Weights of a small mixture-of-experts language model, trained from scratch on English Wikipedia.
Size: width 192, vocabulary 32768.
Experts: 80 experts in each of 7 layers, 96 tanh GELU neurons an expert, 2 picks a token, a softmax router, a shared expert of 192 neurons.
Training: a variant of Adam for the experts, 7873 steps.
Below are experts of layer 5 (counted from 0) of a mixture-of-experts language model. Rows are named router (the router's row for the expert), up (a neuron's input weights, with its number), down (a neuron's output weights, with its number) and show model dimensions 0-191. Each number is 500 + 50 x the weight over its row's rms, rounded and kept within 0 to 999. Numbers have three digits each.
After each expert's rows: "gets" lists some tokens that make up at least twice as much of what it gets as of all text; "comes before" lists some tokens at least twice as common just after its tokens as in all text. This comes from a sample of Wikipedia text that the model never trained on. Tokens count by the router's weight.

# expert 0
router:581487618585531460579430474491549545498606470433479467542457453420499540469516590540510592457457463527431519416505486483516539532512451528454581439603545464491552470445461586522494561416460556450479454457529504448435542617568459460468502491453473535554509495436443514539442402460514503555517444462537514499444529571401435577464559563444550474552519466450499497406514576509474448492484507495508405541600468418493499504510553482425499547576515411517433482494469510430568541442496452522499558482586474516561483436410585558514520514452515445405540516431516456463525511539565456493
up0:526538520472498491497432510464434640546480463494465472543417466408371521559449578509464461521481492474509598524424506518467544551482491468515391580485493433545512475534455539585490576463518473478457534544482507443517470495479488521515574603505446623522418433442412474563548441473640579496551553525448463544425504516493512487529473558434528454498493412493465459417392526505494532441467489546486508455493539509458602557444478432468447595561508396577564471484439555467500483450424510536547487467569471552417510492455548511518541508529492514513517462525365455510459529588486535517
down0:465480441517458394446409499400493476488577462537550431490511488549439491508521492553433498570494522487547513610539484541598366510405522579518424506447498508516540567509486446552488502571611492468481552551469527549550460439538576512562483551453470482487558490506457464434610559421496561494587437435523475439494489424499505495555440410469497496464517514535521527476581563463555491563530434529407459456477459540559460433540520443622567529493495489451562419602504553514455418518539552441484452556403530576485482525543504464605432512472450460513514561548478482558452483488452507452
up1:461519460518540474502462425476544548419527614433425519511527567516498487472563517512509507471493517547429482466494477508533516529641388517482468452480538468541497478433358498507475468453403578538536430484521397427380538493569502483463483489479476413552461474513522540574494420504598534602567519526505404436453467499388493468451575572506517547545577448448514535537487576465434486426443511584513446535494571483489517475469580544517562426534491479513531519490486542537589456454498561469478510481530438464537640552490502616464489498575477547447487472477512517478541561555478544590
down1:485531450433549519601519477502453488536496566408482465532586400485480516507514489508535522474604505503483448591516499452444554487459408590515545510539483558526503561450595478517484399512436490455578470482412510544446547537515481536579468500522466517534429526519542477503468465443483465416530508529445480451511496507474549556472513501416486496536482592351444516393478630419540508468483481540462508436509451490586587460511515575498530590441492561533525479525512491440430429510490381496455408486631544446594517515502507495485457483514551534517533461584588458427429605536498486544
up2:661525521555522432486484500505515494467481570563420463399558433435568485477526460569473495425521433461486514537477461519613640526474551472446484472531555501514501439581438574536506535449493484507545453522528510457473466487582515457462516409508579475441582506487458474533465474547464503504436575540433445565533464622538538513395544461526562514496457490450530459513477570540421524447438459532416491461439541511440500456573485454503548528470512562544489402506359454555538443398434505527543481407565471511570524589479487530542513538481582418493488469556477472449471459453470540517
down2:459518486509533458445473502539456492387411500460460572560463413488538448549611460460493526514368564480594400529491491557559480417506443573565580500510478560438503517412499398420472453514516474505546566479449468456546507495477477505474472506559526522556491445457501496580585486533513514532458416499453495579578472488424519413494453568531410485500596535490426499460507518481416436428485529582519527421503475448498494459553498432410479523525522508478594530509407558524543543520542569533553509502552469506598517571585452620477541440518462552457582538529453528563551510483434537477
gets: "S", "B", "C", "A", "3", "4"
comes before: ") ", ". ", "; ", ", ", "–", "\n"

# expert 67
router:576486555608553460536511525447560547544524508522513499509442430450515562462460584522534518414461443554471502452494480440558536570523399489523566510514481411441531452414410505472465548414444461508499477511512500477427550539541535406492576505497463479559450491488488560561365451453519500573505456432440449512386490486485540543477577575471534501491483397387535521386466607550486418445513453449441444528514556473537520503508555476468570577543571482503405470539500529488591567461469483516531559507537462571509558453433553534548517590435459484428565523445441493480495455498567443525
up0:427456580525538501487372517468540454492422486488544456450470522500530541509505500551463480550572552503536489488540568501506590510481425474507502430510506440430491419510434461518474587617528571476509521472585458504545388509486525539490547504497552503567495552534524481495468553558517498472486470498509587410455473549519483430428555604483430482567532463398499504494433529566497570561544477529583520518490469482532582441558488456581499558502527437450470357473553513517521441350474367482420488408463511527539507480436443562578562444524598526502424512503459528445525574553525440493
down0:407492569465486519458464548518465476446473587509450471506558541502514441436489494446563436518509552430419487483515562549469602473552464509443503443512544458541518444528478522493494417552521514508470476455495492543532507587481582423536548554422493507460585590477409623465504503506484537502571585470450542513477494461525497399481430510538415516486476497516543475474573489523457561493500472435613493541508582487554547533501437529529443482553507487490469444505473443495453463431469420546559573507354469475434581474467542523566599524586535429512546389519403399641541581507478518488
up1:388450480554543464550506458551402456434506466491459586487560490512544485493567524531492586446441529471593615527513484471405480532503565479509575406563397454508507501533508595456458473457520462498528486531447504433538451478515517473484445551500509549538519522483462539460479414541458632531537544448442408520534556514468515508498382566521574495560505513447520414460530439563544474476543486478525424509407543507572447494501472524550431451550486435511611548555503417420585484483544504508450460458480542472537493500532512400500508367480419565531555462577419536544578521523432464454
down1:493502610537483570466490436449516518453481497545345484493421552520546505457565554535482525571454624499582498415524516479511506566418588559464468503522580564525477511578499452598438591434451479450469500496497466510442453585504488505415499498415539426451481572467529515489498467582521572534539446496572456566534451496587518454528538495469468473492458536543591525545517549379443539523556505448439425542510544525540542529522418449483586505466472507521406475570451529469490511543586450466482502427605525421462510479454391484460558541502448459461413525500451469481514477432466575509
up2:479528514474489385479471502556501550486521537498471523530508489529520434494413558501400462380440482453501507586528511440553485464510411470482483417469450488507528561551515503492554508488507484536455547413619507442381597489507490479482454490481581514449432581457527567501635472472506480463469580482466472509531469498501512521495494468394493489430497465559508505533559435501549486488541490453450459443549461507506579572483464509506454585625581475452536497418473431510460345496528376578546559534533387473466514494490487556499448501512476547492458500568508512386491513620599466549
down2:442548450549477515499539491526550517617455558599515475445535479521495553443567446455486552544435570411542473567576552491396498465543532503481487542567493475481605467591516499497525523508511660525564488480465523455391518333477531535530459477551465493446524498584458408511428546519416537478418437484482550467514508498443550557409457520442562495466462493435505493570498446534459453534521538501499473510541501452510399552500551422490582454494537551508450498461458555555494580542488511520552557483409547532566488517428546402516425394428508467540443556519521511513514484472459403525
gets: "| ", "gain ", "Places", "*; ", "nominee ", "}: "
comes before: " ", "Party ", "Candidate ", "Republican ", "Votes ", "Democratic "

# expert 6
router:550420585537528492587504582520532535615526468410531477524505488438491572474463583519537562469457406502403494428484497486597521566507429497444562434517485471520535474456430512523478506496422497507456420500507512512498515495520598432405547461490497544552482511489455551478468466475528492579558491424550410530357549504479483489431509620452585466495538456392491506461529559619462388478507453435453441498562516456533537476452504520441519578506553421565420458535509519440506478536483452556595547446514473547474546475460525515537555552460457491429512458464471424443583462578526429501
up0:497505539512528533420573500328470482565537451526504525476386526459455524512595492472573466504466450494520582568531560476485564584547389538467536491471513467425489544431382550481539607437503374545461536409505539449556520538531462539548496500471493456530534458429490429493375494536511510473475452531449529489426469491486507497429540541376465533543488375501485515483433577502527486580459455500469554505457518446645483486518552507530559458474458475515480476562564484431490498455473428484484504440457515550514527529569594516506512553428445472491641569491499522498470509461548511516
down0:511486566568504517448470405472573521523548465483448512429520450522490482508520438584456518515513492575595518489500506548581476527433437499451559610427550432472596486444482624506429458513565561428594438505396457551486404475505556532563475469421440524527448538479526458464473467511516543511468513490620504492478565450523563557566463502522555455537479553514550543507458468492403451534536568477449472492583524397391468476471552558532535461429548532432436464570518595520582557504434500545484494459441602479463410491492524569420467468447454502488492467449529495558517528390520495540
up1:468547517505523543583524432480523472474537467503479487463516431493480487537416453432480523508400464556541495526486519494525625573511551438464524560508580505487561448522420473635457517468506459468418559476526470519548528557563422465565492483512584553452400449514567566556546539522482437596478505401522462464509520509480508619465504506445423549395520581527531545511436410434410475569420504421528471540532476530560421487515537460486525521563461548514460469397473456539598489486346499434524490544456446493441524509459582527528532471531537497477468402485470609545530496479531508439
down1:483450601509448430474494503483552537550519543593543482444514498441512516546592583484489499515501441482557424495477485547484464519426423484492398462502425507526462550472556517517494540444454392590499563462526511534532467566499467500546449431444463577500471613508501577503579402502488534422493513457462476467487563489403435459496545541476431512497539563542568452595448548354639490434498390409502499502412475506534492561548538475469519411512532551530604519545475533558582504563489405557430513493533486420493566545494458449502493476506505496494452538458502537591543502461515568437
up2:544488501488592486463511500442407611581526612480500509484491446462579442441484505487497563481459411512558481509442476392412471551396537590444404487471486612489436422469535511528462566531511480524429411411394552479444418525453536407508566469583515431498512410451453522542546546481642508511472470452503503477553437469512490475591492600529470534520457520542488580452462597444472467541538502457502536565566557521485536516524538503458473446564501500492453504581505520484537555498534472544535444521504433511442388547528535491432545514428510472525498462445463587476524467537485462554
down2:437566466419638523449551524518511486508554554464499474459541516603384478471516554431486437484485585440525550454427485454502445484522537472400457507513492549519501434479580427436499490586528472480423477548404478525462504477485493456486536418510439467519486580568539446536538483498467531525573575421437466442527500551469425570460476454558476513440480471568526467476423465572488548529546578566536434535437513483484527519467443608495506472468504372502534478490608512675474544547498499520444466551506582504577474468623512575453521533509563518431537479463440517503436501524479511556
gets: "of ", "from ", "between ", "· ", "for ", "From "
comes before: "the ", "birth", "his ", "Representatives ", "its ", "their "

# expert 74
router:521413605606509461524513496473520535549622454441582478536516486419463481482435547519435646472464442561507554498477426452530495510511447540478554461545549480493568451481485538467478516419405462529469452456508493448428548591585554413457491495509468543470503479437400576543451410478519518546513473431502457547473515550458465548467556555471556512568548443444516480371546562564482515506526504446460400532589531445511529529449484449475507582553536431512488480492490523444564522426522484528538548481499480552519528418396586520556507543446409463410521484416456463455522440522576453522
up0:493567498476594499618491489515531472522595491410495544534520461446516537496464603493521579439525494504389569459459485451527580545509459497545495533567531482388477455479483499580425549519506450461378448462488514495457567525517479471489535478509464502515525529478418467478410540443566534467531543470440475484454499550450501506470492598475433483525484465488559538415473564435430530494588476454424409502513597428534486538456476550488494526514494441612582513610435498396452515569493391500501507438470493514586434512553498568577493517409468507549473463489512396380514544519590481546
down0:516503459479539593517577470467415421503531497546525572454587459473481525450453457523518608538580524531585427484526451522499524535533536540444468530498497643487539488545536458544521519604477550434568459436504515498406677465507449485553497539500442485518479516471378475559527517489517477557537532461450544568490516490523546501464483478531526495481501444571430533402561441516398486456537452518429493549551542526465488554421399462528541546499484489413520555549524449482506462398500441491459359557548544506486446525488444513440448453494411382495575557497453529475466587502541523480
up1:607516549559542506513535476488529527520512571479494483431443517489457559485521491409466540510441496578418563516370443465602566493507456492495428443499503508506588527514470519526386507473440528568458435456479529481461522546488434472520482510417543523559466453427424482489557462517526557525454400446456552519362560458414521439424512491500498507507496494435519513415479483586492501554548519459397504519558588538515527485422612495534562405493505519594523367574504530412525546552513497491531554478579470534501564499515560529467574485498518522483517593474449457364530586452496476515
down1:481444529472482408556559516472384526506564461402564455398506486449536500486499591603464509448532457450552481537534505546555464495454561492426439563537580504483485462423482476467459516370406518540484492552472516555456510582506480388502470434503548566517493429399475492517588507468475487589475537499528539521508538496415490537395488550510590520555500528520448575479498485507413444465456573553547463503535561570500490492583532518501475486551593447540587486571499486514582447534566424597448464514536506412481487653543490550479489454463469474505404556462484515522475455554464464455
up2:525439561527530480524531532449475594535476482518497548511498433449547605505382504533501520445547531534462490436442410556516611515490462469565553375571463584471546352524457473473530575450437435482471449495439489494424478526605571564488476399443512463478556494440354570401534515489544581532516441542488476534421534563454485502463565488450428535524409514417454462491517416479433427468488455461504451449487558496532510579499594543443525470514497437495470496555501625539505505464560462513539543509528422467523510510577513558522472466492437497457493476454512505528495513524551418524
down2:519496512446424437537455512487485469554571560572515495512433557472551532541443537465506505508567417546482539469470463498540516484477471482475516568508513536472454390486490523449388513526471587515440539447457442506556451553575470423499445486561497566598519563504534440476481566478551505584559470614382488497477468555393439543512559516493512586505522489450501514528464476436558468561340536476413447401477514439532438441460413465511474594480496456468454474596523532536529509433561487531562451582523472464409471567537586522538596529457568572433538501440476467520535556565455486525
gets: " ", "|", "3", "6", "4", "m "
comes before: "| ", "|", "\n", "=", "(", ","

# expert 27
router:583452607591508433532550528471531527508612490487584457529511431412480499544428569504488604512412367545488475439428418438551469526494482505471570445567490492519530481479458527502427548427415501517477451467496425498434571533573489425487550498511481493518462439438464616528468474478550512568497389427510445544420526485436407572490522577453516498547490469501544458421520584550508538499547491429431449528550521494516533547511508512446516544575515463533516442539454518448523580496478487551521527491530462574491510457413587534559553526447478516396508448467438441426506435546543405510
up0:519569519455547445438484552445460480448511555455407584477514445505471639445539486486587404491549568569415495502424517553628546523575510420464539486529513499420536513517417495487556578561472442568507405460440537479483407449486494542466565501537599501490484479459530481552443533532593542499476497461404492466440524509490486481442507633474450524565467532480501499496454637520447544597560426559440446488494609508541558498478543505459468467597427519494486476536553550432461528598508490483498467464549481515520462511475517469588531400514490472453458544503537448447512518570557474507
down0:438445438531568610418481460430465561525482464551597407478531536504511535476542452470473454433512534481550538601546543515491581519544492481513467502429390519501536550530442523458609520484458463472530442484575495427483485474494529455501501545474402493439491532588524473532487488519454439506572440619525542511424510465538468490433603442487520485457475505451543556575504406506446411526521549413528509436509471521572618583566439442568523577547475491498415524476507468507540494521472550509527505484502359591574396439429513455469501539577563478552509485572448484455481463465495523573
up1:493532542504473481534462478563543524558504524502433531528450536457477557507526530519441549495514474464486534513381527501392531536515557501471441593557576509520440436526474588464562523439501526538493461547548484517519590497454525465503430489538586461565495553444428527533570442450474522521501598570435547547560601476443573582412549502492531488515438466475443412361446448500529485473509477569482536506463499415608432489445452467496512488516557357459470433451524414495484467494456539476601442483526493473495570560507466448545483501500424392496442478546572408604511434517469502608
down1:564566484474465427511569381485492422500533455460467492540535459556585464448521620519583488468515476472427468542442507492433535580511522455547483435548526553580461503550544412576506401466447460571488516533465512533513498423515511425476457493494523474460374572509491410401496515502523460523509493519561525481466540553554459423590557561466552501505538475472542507606466529550397521558441554440609538478461513481451420487600449524520576433528469448432486509549556579514485503592488576534548484507482453457465449407497418503433476499426494518541565490421554531531501541597521478451
up2:481516534538456573531469588550484497542411498467567522556505433414518548399517494517598483455530497491478493531468439531444461583526540536470418514554614555491435454461518530507492488500502486514425528447414463516427489511474538520553538455403440419430370394450396567492474571519520425542532529483585496467547586541541526504540503534548519494600518511466540557565508550654548526520456481447533496538483578472527589529449509449505596487498563488544442526438538522446508492531521489520597405464458434490595471521512509600512560529456370477464555540433472505519518477510524534516
down2:452509487551401556431495565579585447476496489515402539444508564444507513482578529549479429489499501431577492566502559342494470459545466519457453403444492555500446532423450487447504435479484537444580510484542537433516418470437523527547492523458548513480588549462453468525542517575565457635470550494454489418552456500452563500545433512552481593486502456536537479511450544459561559517487543433449457394476534515452562441618506543568468560464586514418543501471557486507504473453525467404469576507392525554422518470567440462470579568576562481483570502496521496499504510529506482519
gets: "| ", "|", "; ", "+", "1 ", "−"
comes before: "\n", " ", "|", "0 ", "1", "−"

# expert 22
router:544445553540558524546496463480496578519552458433539490513460425467480571443480553535501559472432450558449476464452472500549503484589490523455524470491495434388598467463433571507425472483459532530478432477522503503438547489539622493452556404475426530541516488549411545488410491462531537568558450455544439504398611559489438538435512574450557511559511428462485493493565499596460404469524457423458496558543554480529507542397580469439545541512547479537477440566471564462508533484481463590588520497590514517489545399446533531548609491494425465458602452477457445471511454508523441521
up0:470498573613539528508518461551485510487462453536584481452430444505550506500545538562622444510540468495467481436467516485560640562558495488538500542486458565476567511463526503515524561416447472503538427485496497511462553524440423489473473483541498619434451448481527495467534401487584407437496518398481691522413594486429411552571454531473489471542529503447493474480485557510502450499542549508418539453487521467525521503430483484575526456566549518467488493559537533493434452411571462500498501592480532451491499380436511432544507487527498490424490552485457406504491427598475487424
down0:604490509529490513543453426502520542490431519568567383466483497549535469595428453438409584481600475524527505478504495525440472503542437465615498530582548504444466440533569486513474577469472464455579497440557530496447555468506502434498485479517515448528497488445554385550562460473480488494582467508543509455516491505519572558542439454448488460461494467515536455647486511476470516403525490452504527509515549495592515417600539460450469498401536502485538582511597551381521501408393500505504460520529533534529575488435545535466503522412478484552458440508557456538563602389431486509
up1:435485543570558456467526477418561471619449427496408507534510504546487469482492598503564488517537544489534447501603525548443516619549476583515423535534435535510519518519511487476579544502475400458452537505492485465503483544576461448418536456584500426505463403480519534530466496598478463551495409535514582517503397481447500483452519650508508446471488342492550454455510555521529483503557469462519501535473503498439519545451498442517560466477481456472513547432592494514521428570513553428546459537549495594542485434544499514477521447573441396454415429455564487443558439460493550559
down1:507540571563501526472561463520525441472597522408559535399491477454520539538492469563490599458486490564581424473441433544524473463441555423486540637464583454462528484473479552535478473524442546480496489561440493455548503428431473474530506511441433488469470635463544442505496478541470475627619606456591532442451501437485558501463437435529551502536530509602576561494495477409509528482534595468515530471586497422461447497516444421468551555488533524494475484564480497506542443512459497492484526477526608489443447536473404520444508517481481483394479480549435418588503500476499458575
up2:461490517489514401537512426425567506500546460420546488449448493464540412578485433490616435481457502550520470551522527493536621617377450469467606388437532476518553555437509497594510496441512532541508531534394480445506557526481519454523543505527528518426485551519501588466518511477411512483560494537419437367526505554483515532573549508451562462480489618482560500516548559468536546514530495404572491520482541458492510514512514424479504516559505487526406413488477526546472524437528504431448384497452511463498396462469578476573494498535445462467576453568499506489464462433493442568
down2:492508482502505621542573488492540589418571496580492501551529498594598455449522484475519500490512601477482469545498538538450536465448568469486504409494476494464494516473503502526480377499538547570473441447484511573555544379509490484520524473501486469471582584503466539555453544557534432474471536507431462358543547648478429512531504514429502469492441545503532482515503463485543530511528463398468560484537462479582605558498439471586504525532480414532556499497412577474488469445514546485490382458540496464526482580430528495511532457447425487491485524534574438453401402372561473520
gets: "in ", "for ", "of ", "on ", "to ", "with "
comes before: "the ", "a ", "his ", "its ", "their ", "200"

# expert 21
router:534454555527570424551523553496511575506583445437554483503425426441497485476462571492515590472474480544425583498437481493579520500541471456516530442506509475530508491461499572572473575484442440497454457462557478418443549497586566433494602489478426553503451430411397522537411454497548489526555451428444480539369564602441469570489588512527549565559539457447481558431534516579560416425529418450433482551517543473574592483469529524438521492554518484566439492589521523433538532427449420531537537465541447554523525476441513546536535502439483496468539457517425470476485479511562461522
up0:588499488487529551539459449493460489549516494518532522477473565460529582502564540685463506473491432565473518487537491388469522567497474518531546528545499509557556480504504508552412515462442432520426495424487603450523476549513533508464488462548473419440549465456495424543487457488490565579533515546557518495460404468437518498464574527434507497467441475480463470544462477548504521527498512471487477537547413460685546472553514495513512532544572433568584527493386455456498544485549641505419489488490529511549314561532515521479489493470457458517501505509463406376489590519496458477
down0:446573537567511477497542657480525611485497371502486423500478452524460528456430494486481483449457545517482540418483537563568500501520414497464523442474492460488524396573467502492452489456551475522519490539451523446519549559524468482523561474451516477511483524520390505432466492541581553534624478434505443527422533450561501606374500533546547480481426522580497570512487596464418463447485501471529472467511521578448552515472435489491469473520508396603434508573457553650553537440452530492545482468474492558574486482478532542556485468497390488561585474423585486474524486497498457549
up1:430431540612453452499438407384587438450530514507558489520557566458516497541513456590459500595537483573573569501607494584480420474392464571481534562495479399533429470524580405451546547521523473434499484522539539574507492454501481576452447476581544427555454473473552507512465536466440498517512518547521555446561472430494502468505462445533526421446627512527526500488508457518510568551508521508440487477464409519449458484531495533612535522389500515516479454523464540488493485425511514438519528511460565579415334539454527532564520512559496527444496546486491467545502527493406506483
down1:468526606558449505483573470531484502552504492586594566473387519486505461581387560527504431530619482603480542515499459496442490490453455447538492397444445467502466458510506561490448459484520436514436618466507472484522451611466419498539470518498538470544442450450493493440441530599522448491571517525515437469443512483453453460451460506442500497548448473530540536443496503516537631463467422478438509494419496537460558372559529510559371578508488574537510489528503558549533484448498501560434566495486523582430517469494474582487582475540509568501538427540417490522522525551506522614
up2:434539497513450448567477464490410469380452523474497494469475479470513519428593454514585450521512472516527455497560478517538522466424516482420452531525519414424576571472398428435500484440500542519443504427452487483515405530570565450492571583593546571558518500545496446403591516483395563542539518409453399429499574455482437538538482539510493452479508555510475542561538582517542469533547488513546459485526504394476517548489471566601460506542536498536491517590554465414463613546555450622515507566514513452501496483551527406496559487496465540504478516539503443548457594490493480594
down2:519526468463509438445526457495525457491476547478459530530505605525526458501455413383485402527409448492529506511505594455507491507474458505580531532440528486502440464464529484510542486509531629512525467511493543399586532523581426485580544530473463550496392475379545501517447523369608467572378545467413501522410478420488424603463513470564550529496476496486432593561508454533463462522490531498448566458573481585548447530514517476500516553507434540546433559477567555478438464549500447489452500570424536520560469494551529539463540499421453502473561608519434500529559550555544503491
gets: "was ", "is ", "were ", "been ", "are ", "be "
comes before: "a ", "been ", "not ", "to ", "be ", "also "

# expert 39
router:540453550529587410498528491490560590524535501461589487562411408404464496443500555571505520518450483520444524386405446507585550522486460465461582486549446471473569478471442554552458519456484432524441468423535518517491546526511552481459573474496508520513453437462429508522482443461572495561535504478429501538384537586427428528497522514497486541517532413424516543457533546538521486431533418457414435546547566431572606529401548469469577488575543506538499442563523584433528520495539469504505609497520477524547558516473533554556595502480461487445548487481408448422501408539537461515
up0:466578494497463438472392462471461495600451473466606501460501513500541471495484468448545432569547523563499528514538502565454549471513437421501587502486568495501504523527492427461539533483429466540503401504477405464457406557496442543534533480577491477435454459402453581561539481505443475417488528462446539530564415459468562530468507423379593482478523459545496494514498529493530470549539462429601503478558537497525449522455547525466595547430535493537469529493589518533577537522376470454575522430518516464512520555468477410516572492363532552517495392506521526632507533487585547456
down0:488436619545413499506471446480462429490512549498521512474585540428540539499516455525486524507485560581492534408470526531519505473608499498419554467480609561471500508491515507417496600598533522502509528513412421588485473559445501477595502486494482488428469439431462512488480446518480534451494515539492632469509474486518456385430508498422414399522529497501497434519514531477509586437555574535613435539516599524533512520518510522585463539490540462466516559443455531422528493563508529466513543420467491476536427574521499384519444442519453586593522467436442492509560483556530372449
up1:622516505513526518493396523480454535529474547468555488486516567517533519509458520516534546543508389578503496439468490397468527468645420492407462433508470434451550496483540532527454674458490539560391529549469501543546472520494542416482436363472457511504536487519482556560447539490536566553527524518540546496471536552535559558470430513566477383484509456526438434503569472547485496480498532610495531513447422509539482523497468493534550472533477512540463633552443535428531525581406529547499484508457538519421467484521519450475579473438473542453480479438559475561417480512511370492
down1:513527542540529431456473522502439518551537385382540449497513575590564383480399581499450491458492425417506550439410552465544475507491470594502446521516540435491544475575525508486514487512562554634412534477467493458577535475502532401445459436457494470478440597534461468536451500533491497564535487477462495445530471561502510410517389522584522590452520497560458491634491465529431519547432543571576541509549539538420428553529475547500467348473453504547547446493509536485495558538517542446439471551531488500552550532572440515493440518456537538538463528493480511505509506476562453448
up2:452447399627457535541430503438484574502468587504505533421512468491473564520527506573516519510423547474510453582488445479546455467581496442601513478467420369552529551506550475530487551490528419615493444434517474450521408450507470418575474516480394529514494485498460514572438484571518466525524442432454525458482454469525534561473459510438419488506466505420394453467501479543445485586471465530431494483505550511565428546542488535538657410541539431515450613396510482483489472600510446496512510520499466577487518530440447458544511559492453436539541569526489535432548496498492508536
down2:477493502555498457446570421559527412532550507505540500455523517451527416469589549515525531455529497496402520510519546465504572518476430500518501469476362506551449477479431493412453439467593442503516469433475548506538557373578506463515441472494483483484369510481471475523594571552504557553436559589482531527493510532504519416468594471499497525592555537543501485590519499487513532459563595506534496533557447504463561432481609517459510550475533598569433449481441553495489556503455489425488502547369475398520520476518455625482562526436547511472481555550418441508533479480486421416
gets: "that ", "but ", "which ", "after ", "where ", "would "
comes before: "the ", "he ", "not ", "it ", "they ", "to "

# expert 46
router:556428640565576432582570485414511527544518429447527485495472475439524529490449548507486537427470433534460516493490470471564577548509436548474578459526595449442527479485452576482512524440407507498482480440552439449498515571559564508419564462467414500543533425496467514595452474442515543616499444464492462479428498533502450457464528577460550510523511488423436503447513535579558488359560506502482430511518509459513520503454511466480590552571522420569431507535459512468610531444481493516487535483557468502497503436475611540477511570472432478379577465413492437481520539489590477470
up0:436477527554505505581470455535494552507598460540488479487548477483481526434501485520411534404404522587399475481377512439471498464478443514486523549526564511421437497482460368405508518426558523556521509412555506515532612490519539495534501623465455528526506448504525483494435547513491480451529614492500452501435458521534390479480593542467468546539466449547522502466432434602422468460440484506539495449525522502429490514531479563556486559520532569526489470513497598478545447442570461463445424538471501454492536516434563436557533563429461535370469454405505507567399544527551512531
down0:485478513469472439579473506577492533435450542554456494448567528503468543511494465476493498548517494536552486356480503501553511529472527468518564493565451532445519524469528458575493418467506438534499559497452491517601538493489540569453458477489424480502568385610483511410395579571473568557530452414524531481513394472438477468476572526502416552367476556560562548511498504513543481518497441462605493529490427492389591485555439469496557479426525618483508540511527506522489446602537514444427561533527504503426474474410566458462608478437477520474520493545437607524526434531443533509
up1:516537507617513660427516444467378514468559568505445519518413577516507561494554505571491541497432506458556530443460507495458533446506512504596426436555502507423451573434491481509547529471471451438522417497498469459541515533599512529465486471507421496471550469430533532545426497426407451501503527484594532399483515496428518477474476486414542540505467426415443488554546516480504618572570493534484370442487470567495576531490474567441461511477534518517483525537535530444469523504590521438520435532542574592415460503487626486527522509496484471522451554396484439489561455483484556505
down1:461512536554499589488458419518595493559501459521564510466548496488462586471542375471463449513497512500499455520491493492481529579446482553504515406545482477521495552526484445547553603526395460560486492468545477511433591415469417500603459511480493539435422483494521486512483446498591573546515496443529573522510532479535476511525597459475598492465524613518480505566533507436520451562598414507391528439491452477433496475503536564527625433496479422498483471492515524522493527510487502497532410394508480585498610498527403405525458493409517482526475460418516516426585511487401598517
up2:477550572554487575561537485564511605493497506400499474463609474489487490487511615445508499544443372429537589549481390512454497496516440562388400453499481479560470538500466526537435517511523541450492436466536429541473510467467532496525519554524547489545486447422554476523536545473464427520503438491457588516523533447472610579529589585496527521567589505462511417493457501501476552507599511460485521583458509618500413546482545515519499598609532430537491417531538513546490473474489504531514488518503512443526553505451502553463512452501534536517418515447501379352487573545488528518
down2:460596482519497480498580538455540469487356508429525518518506435565593501529528551437545553493459498492518505448497498485549425483437471579514528478457594481555486625472473424462531582513554514503495552517463514410437463568501525494415477442527527567500521442561543508443452507548483504479495549539485502563353472453456466534460510523557464483545366460482449526483569462525468549583482460512504479432487466560501551416474432491523553551482592496491373498396510536471500419486508552468458419588557507501580462518517521530496483371462538481557520584552584518400476558474514602519
gets: "W", "S", "E", "B", "D", "C"
comes before: ": ", "\n", ". ", ".", "aged ", ")"